Weights of a small mixture-of-experts language model, trained from scratch on English Wikipedia.
Size: vocabulary 2048, 15.4M parameters.
Training: a variant of Muon for the experts, 382M tokens, 5944 steps.
Below are experts of layer 4 (counted from 0) of a mixture-of-experts language model. Rows are named router (the router's row for the expert), up (a neuron's input weights, with its number) and show model dimensions 0-127. Each number is 128 + 32 x the weight over its row's rms, rounded and kept within 0 to 255.
After each expert's rows: "mostly gets" lists some tokens that are sent to it at least half of the time. This comes from a sample of Wikipedia text that the model never trained on.

# expert 38
router [121 162  99 151 153 144 110 116 149 136  76 142 160  83 163 154 128 127  65 170 156 157 141 192 114 148 138 130 131 129 164 157  63 150 137 121 102 127 176 143 126 155 120 120 156 161 135 110 140 180 140 146 145 118  98  49 167 152  99  92 105 124 156 156  60 156 134  87  86  85 174 103  96  99 131 148 146 106 105 110 166 199 111 100 143 132 146 146 138 175 107 145 175 111  83 194 177 100  73 103  61 103 128 130 103 127 119  93  74 159 164 150 108  94 142  72 126 128  56 133 128  94 115 143  95 142 187 178]
up0 [135  72 126 134 145 111 122 112  97  90  95 135 163 159 117 120 111 137  63 166  90 112 174 115 181 157 153 132 145 126 175 172  76 153 124 124 100  92 140 219 113 145  84 112 188 130 107  74 119 148 151 138 116 131 152  86 143 133 108 192 203 126 118  54 149 148 149  70 156  83 213 151 125 124 134 169 173 115 125  82 123 168 122 131 137 128 102 167 152 159  88 146 198 102  87 149 103 112 130 129  98 141  69 133 112 133 106  74 115 103 136 175  97  93 118 115 139 143  99 157 186 108 128  95 137 131 123 161]
mostly gets: " program", "air", "ief", "ampionship", " club", "urch"

# expert 18
router [152 138  97  85 178 170 115 110 161 169 118 111 136 110 203 171 127 102  89 134 115 106 112 133 119  72 134 143 105 127 109 158  95 192 136 154 162 104 182 160 110 170 129 132 113 163 125 139 146 127 133  74 177 149 138 117 165 179  86 146  76  61 149 163  89 156 121 114  59 115 132  98 127 148  77 165 160 120  57 152 153 133  55 103  64 122 117 140 125 194  86 160 134 122 140  99 181 102 124  91  97  98 171 155 129 200 128 101 129 135 124 118 133 128 118 125  84 101 132 117 143  89 109 182 107 131 191 148]
up0 [173 184 137 141 151 162  45 142 108 159 145 161 119 170  95 125 159 125  83 167  64 129 116 119 190 125 124  94  76 146  93 111 145 100 147 200 174  20 178 154 126 142 138 173 137 135 140 120 155  99 117 120  96  94 109  74 134 103 104 150  85 148 111 131 139  82 159 102 112 137  84 138 135 128  93 134 147  75 131 216 123 163  75  80 148 105 134 128 160 152 163 143  89  99 121  75 172  92 112 126 102 101 135 126 162 164 101 124  99 125 154  90 131 142 131 129 131  95 116 125 110 105 103 156 127 142 192 169]
mostly gets: " was", " is", " are", " were", " been", " has"

# expert 34
router [156 173 138 107 111 151 134 101 161 157 169 150 120 108 198 167 131 143 161 168 168 139 142 158  85  74 140 111 103 107 129 148  95 150 162 226 202 114  98 145 108 147  97 153 126 131 131 142 185 151 117 107 171 161 102  95 182 144 115  72  75  97 115 104  99  94 211 100  95  95 158  70  78 107 131 131 175  90 116 126 141 151 103  93 119 113  97 173 140 172  84 111 133 102 125 138 152 111 105  91 115 129 187  83 153 134 107 134  89 164 143 148 157  91 102 132  86 172 118 125  85  90 108 169  89 129 139 144]
up0 [104 157 175 119 124 135 120 109 131 135 174 113 126 137 183 113 138 168  91 111 121  97 100 127  95 125 137 131 112 118  90 178 157  60 206 136 120 130 110 134  93 138 157 110 124 102  98 143 129 129 120 168 153  89  84  70  63 153 191 149 108  96 109 103 134 145 146 148 157 102 156 151  86  97 144  55 108 101 147 142 180 130  78 108 183 125 123 120 156 123  46 163 177 120 102 116 168 128 146  69 108 148 114 184 157  97 169 122  41 153  88  51 117 137 155 141 162 145 130 104  94  83 117 103 158 119 153 167]
mostly gets: " Sh", " Y", " My", " Be", "-s", " Me"

# expert 21
router [150 157 116 114 137 167 135  31 137 143 165 130 150 118 210 162 150 112  98 143 158 139 103 138 114  71 134 132  85 125 127 177  86 162 145 168 185  94 172 150 102 138 119 136 121 167 136 129 168 169 121 126 159 117 112 144 160 147  98  81 122  75 140 151  53 127 161 116  88  84 178 102  72 124 102 139 173  58 117 139 167 170 110  65 109 153 102 168  94 155  85 168 142 123 101 154 117 101  86 107 118 114 173 107 119 132 102 153 101 174 118 144 208 112 110 113  72 155 106 140 139  72  85 133 136 121 118 128]
up0 [123 109 161 183  85 196 191  38 161 144 147 128 114 150 142 136 113  92 115 143 108 145  70 127 123 170 115  91 103  96 132 115 177 146 130 172 112 142 156 112  77 181 126 134 162 159 128 140 113 181 131 133 159 106 201 160 127 156 104  94 101 115 163 132  61 129 120 148 117  93 136 170 119 101 163 135 139 110 101 128 174  95  84 142 132 148  81 113 140 101 155  93 118 169 101 166 104 130 147 160 136 161 117 124 153  78 139  81 140 167  77  90 168 129 142 135 194 148  70 103  81  82  89 171 172  86 171 133]
mostly gets: "ina", "ino", "ya", "ai", "ama", "ara"

# expert 54
router [115 139  59 140 129 145 111 104 160 127 117 153 154  98 168 141 149 109  95 147 166 109 157 175 124 108 139 101 118 139 175 144 101 140 147 151 122 124 120 207 128 164 140 105 184 159 135  95 168 137 107 140 151 156 117  39 117 136 118  70  87  92 166 147 112 142 124  71  92 118 180  81 107 103 121 111 120 104 103 120 143 163 152  77  94 102  94 114 122 137 112 129 201  76  76 196 144 105 150 114 109 123 134 132 116 150 107 145  99 186 163 145 149  96 121 114  88  83  99  78  88  64 134 178 115 134 221 174]
up0 [140 107  97 165 101 132 108 116 150 105 179 106  87 123 134 116 126 104 167 130 145 144 130 137 167 150 102 111 113 195 111 174 139  90 122 164  91 109  83 113 141 127 149 122 116 198  89 169 153  94 150 140 163 134 152 174 139 152 121 123 124 120 104 149 132 183 113 112 102 123  69 144 144  91 144 111 167 135 130  95  93 131 174 170 117 123 104 189 121 102 145  54 133  78  49 143 177  71 211 124  77 123 172 132 129 149  84 102 130 125 125 210 168 119  82 119 111  92 110 183  91  70 133 164 100 105 183 115]
mostly gets: "ould", "reet", "arri", "uff", "over", "ck"

# expert 64
router [152 147 113 125 137 155 108 116 135 134 159 144 130 113 187 162 156 118  82 191 116 138 125 103 115  82 131 104 115  96 173 121  94 157 157 181 133 153 176 212  70 140 127 153 154 139 150 139 137 146 123  71 186 158  83  77 180 172 102 127 106 102 160 144 141 138 140 141 118 113 135  84 136 105  97 174 140  83  67 157 157 146 108  87 118 162  94 156 133 163  77 144 173 140  88 138 132 106 102 126  98  86 181 120 163 136 129 104  69 156 103 163 170 112  77 119  90  83  92  98 102  82 116 198  94  96 187 153]
up0 [ 63  92  96 181 132 104 128 111 145 142  81  54 174 142  78 124 101 117 135 128 123  99 154 126 157 123 119 108  86 116 102 113 140 148 189 136 214  83  55 150 165 187 126 162 130 156 180 140 149 163 125 114 116 230 201 123 134 112 128  48 128 146 134 117 171 116 174  99 135 117 118 115 123 159 158 127 164 169 106 140  84 133 122 134  62  90 139 111  92 150  84 152 158  81  79 138 156 164 140  81 147 112 116 175 109  96 110  91 116 110 122 122 108 144 132 159 161 125 154 132 129 155 107  86 144 107 143 122]
mostly gets: " |", "|", " —;", ";", "|---|---"

# expert 13
router [167 156  69  87 121 139 116 104 144 180 149 130 135  94 189 167 173 124 106 160 105 152 121 131 124  91 149 108 128 128 136 164 147 138 144 208 126  72  95 172 106 185 111 156 157 158 125  75 193 143 117 126 149 160 109  61 163 106  75  91 105  90 182 134 107 146 143  91  70  98 149 118 119 114 136 154 163 111 120 102 174 185 125  95  72 147  76 152 124 147 116 156 117 137 105 136 153  55 118 122 115 137 154 128 165 159  98 124  95 154 103 176 138 105 129  39  88  77 108 132 136 120 103 163 115  72 144 159]
up0 [139 192  79 167 129  97  96  91  83  85 117 111 128  64 157 122 147 122 107 150 134 127 130 132 151  98 147 148  94 164  88  61 103  94 192 167 119  89 209 154 141 112 156 181  73 182 155  60 148 173 103 118 158 129 131  84 157 129 112 142 134 150 120 127 164 140 110 168  84 179 181 106 166 119 162 157 181 145 139  88  88 143 129 119 133 157 133 130 111 158 137 143 127 126 156 115 144 156 177 151  74 127 107 132 105 165 151 116 141 109 114  71 120  93 119  66 121  59 139 105 124 119 197 173 124 117 141  79]
mostly gets: "st", "ist", "ond", "nd", "und", "rd"

# expert 16
router [184 184  82 105 103 131 189  84 138 166  92 112 134  98 146 142 137 188  77 156 152 152 123 143  82  79 134 152 106 123 135 132 114 159 116 165 157 181 153 143 122 150 104 120 152 181 170 111 133 155 143  99 177 131  84 122 156 158  67  92  99 106 192 147  76 137 172 122  83 116 124  85 111 190  92 136 125 129 115 121 160 131  83 109 110  99 102 150 129 176  93 140 112 103  78 113 130 116  94 110  33  93 143 138 107 143  99 147 116 181 157 149 153  93 125  71  79 120  72 146 155 133 119 149  92  93 190 131]
up0 [164 143 145 120 114 155 156 129 162  94 143 163 150  80 178 125 166 180 120 119 125  93 102 158 164 161 208 151 168 116 129 141 147 108 102 118 102 165 154  92 102 160  99  82  74 133 109 159 150 158 164 129 145 133 187 117 174 117 188 147 125 134 135 170 102 113 110 169  82 154 138  85  86 168 128 134 122 193  59 124 144 140 114 138 116 124 139 159 110 166 108 108  65  92  95 129  91 112 124 128  39 103  97 217 150 119 107 142 101 118  75 163 126  47 134 111 145 126 141  87 123 129 154 135  59 131 144 119]
mostly gets: "ium", "ball", "ae", "amily", "hip", "acter"

# expert 67
router [176 157 111 119 136 164 127  62 163 101 138 148 155 117 140 172 138 103 149 162 164 164 135 119  69 107 129 123 117  90 153 172 109 164 132 148 138 107 165 145  59 154 133 120 138 162 162 135 239 152 139 113 166 201 118  93 124 176 103  39 115 122 135 146  88 184 139 133  85 117 152  95 105 119 113 157 197 108 105  96 132 124 136 128 106 159 108 127 112 128 114 128 139  82  68 163 115  69  46 107  93 100 149 122 165 164  75 143 103 134 145 121 127 126  96  81  95 120 121  95 113  96 116 124  88  92 147 169]
up0 [165 119 126 198 159 124 153  56 171 103 127 154 153 113 126 118  74 113 148 156  95 110 130 157  70 174 145 137 158  72 104 138 151  94 187 120 137 156 140 138  55 120  80 122  87 148 136 121 136 131 123 143 154 156 129 118  96 122 131 168 122 157 109  98 124 157 191 129 174  76 153 161 135  92 104 159 150 152 107 147 159  96 147 136 127 108 141  97 137  89 164  91  98  59 119 160 160  99  63 157  47  77 139 163  85 116  70 125 111 176 159 147  93 145 167 166 149 101 144 170 146 137  97 154  86 119  61 139]
mostly gets: "ox", "uss", "g", "mp", "V", "X"

# expert 63
router [162 150 130 127 152 143 120 109 151 161 151 129 143 110 177 151 141 121  73 219 117 156  98 110 130 100 130 106 102  93 124 124  82 157 145 155 104 138 167 169  71 137 119 146 127 151 159 119 139 168 129 100 161 135  92 110 168 180 110 111 109  86 179 148 133 140 169 130  83 111 155 108 125 103  96 180 135  78  87 146 172 145 116  95 128 153 105 152 129 178  63 133 183 128  77 172 139  98  91 108 117  66 171 101 143 143 114 106  35 157  96 190 169 109  98  92 119 110 113 104  78  68 108 170 118  94 185 151]
up0 [183 103 149  99 129 149 128  57 119 179 149  77 141 104 101 121  77 150 100 116  69  90 105 173 146 138 180 143 178 158  98 101 134 125 131 163 146 147 134 121  78 162 120 148 148 189 146 165 102 162 151 189 165 118  91 169 154 176 144 104 144  99 158 147 118 168  86 150 159  97  47 171 169  84 102 100 143 125  91 148 162 155  88 143 138  88 141 160 129 148 155  96 123 129 156 105 193 154  68 120 115  72  81  88 116 133  91  77 129  97  65 160  99 137 107 130 111 150 101 140 108  88 116  96 102 116 151 141]
mostly gets: " |", " —;", " ·", ";", " —", " -"

# expert 69
router [156 158  86 134 141 133 100  91 148 118 137 116 133 126 148 149 145 125 111 143 145 122 124 151  96  85 126 107 117  74 191 191  57 159 163 111 171  96 111 154  74 142 163 107 148 169 125 104 218 134 155 109 166 147 105  82 138 155 107  95 116 142 199 167  63 160 127 148 123 135 119  62  84  99 115 176 170 105  83 121 133 138 129 113 103 158  86 154 112 147  80 120 139 120  91 152 165 136 111  87 103 108 239 142 190 166 115 151 110 154 146 140 163 117  91  67 115 119 123 126 133  74  95 137 118 118 140 164]
up0 [169 162  99 140 191 117  71 141 136 129  72 144  51 102 109 144 125 133 151 111 129 161  81 125 101  76 160  96 147  84 194 197 129 163 149 125  98 116  83 110 118 162 138 121 179 144 100  92 103 119 160 154 137 147 178 115 129 166 162 141  69 131 202 104 136 110 132 136 177 156 100 161 141  96 142 131 112  44 103 130 107  58 114 103 147 129 181 145 161  78 124 136 138 117  97 112 151 133 166 138 106 103 168 159 144  92  74 182 161 148 113 156 191  84 154 110  88 143 176 169 134 106 126 109 118 130 127 125]
mostly gets: "K", "V", "H", "U", "N", "M"

# expert 85
router [192 157  72 102 134 129 148  79 146 144  49  98 145 114 181 169 137 100 158 133 107 115 105 126 108  53 144 115 120 126 104 159 103 183 158 116 123 136 117 149  88 163 129 103 131 190 140 126 137 139 105 122 138 126 138 126 125 129 118 138  98 104 138 162  72 156 180  76  61  89 169  87 126 188 111 153 166  94  88 130 163 150 101 103  94 154 151 175 127 212 102 144 188  87 131 124 187  83 100 135 106  81 157 113 104 166  93 101 103 152 135 124 140  83 110 106  67 127 154 100 147  81 127 182 114 134 164 132]
up0 [125 155 111  82 124 107 100 135 156 143 144 150  98 105 127 138 146 169 140 124 179 123  68  81  84 160 128 158 154  96  70  92 158 124 159  96  45  77 151  73 134  94 180 184 100 100 163 112 177  87 172 125 151 114 120 123 106 194 133 160 166 114 111  83 138 126 131 125 193 157 163 121 154 159  98 158 104  55 104 103 149 144  98 120 148 182 177 104 120 165 136 160 106 150 153  95 177 104  87  87  98 130 122 140 143  75 110 178 130 192 120 147 134 110  98 162  98 119 191 152 137 108 115 143 146 121 165  91]
mostly gets: " in", " was", " de", " is", " been", " began"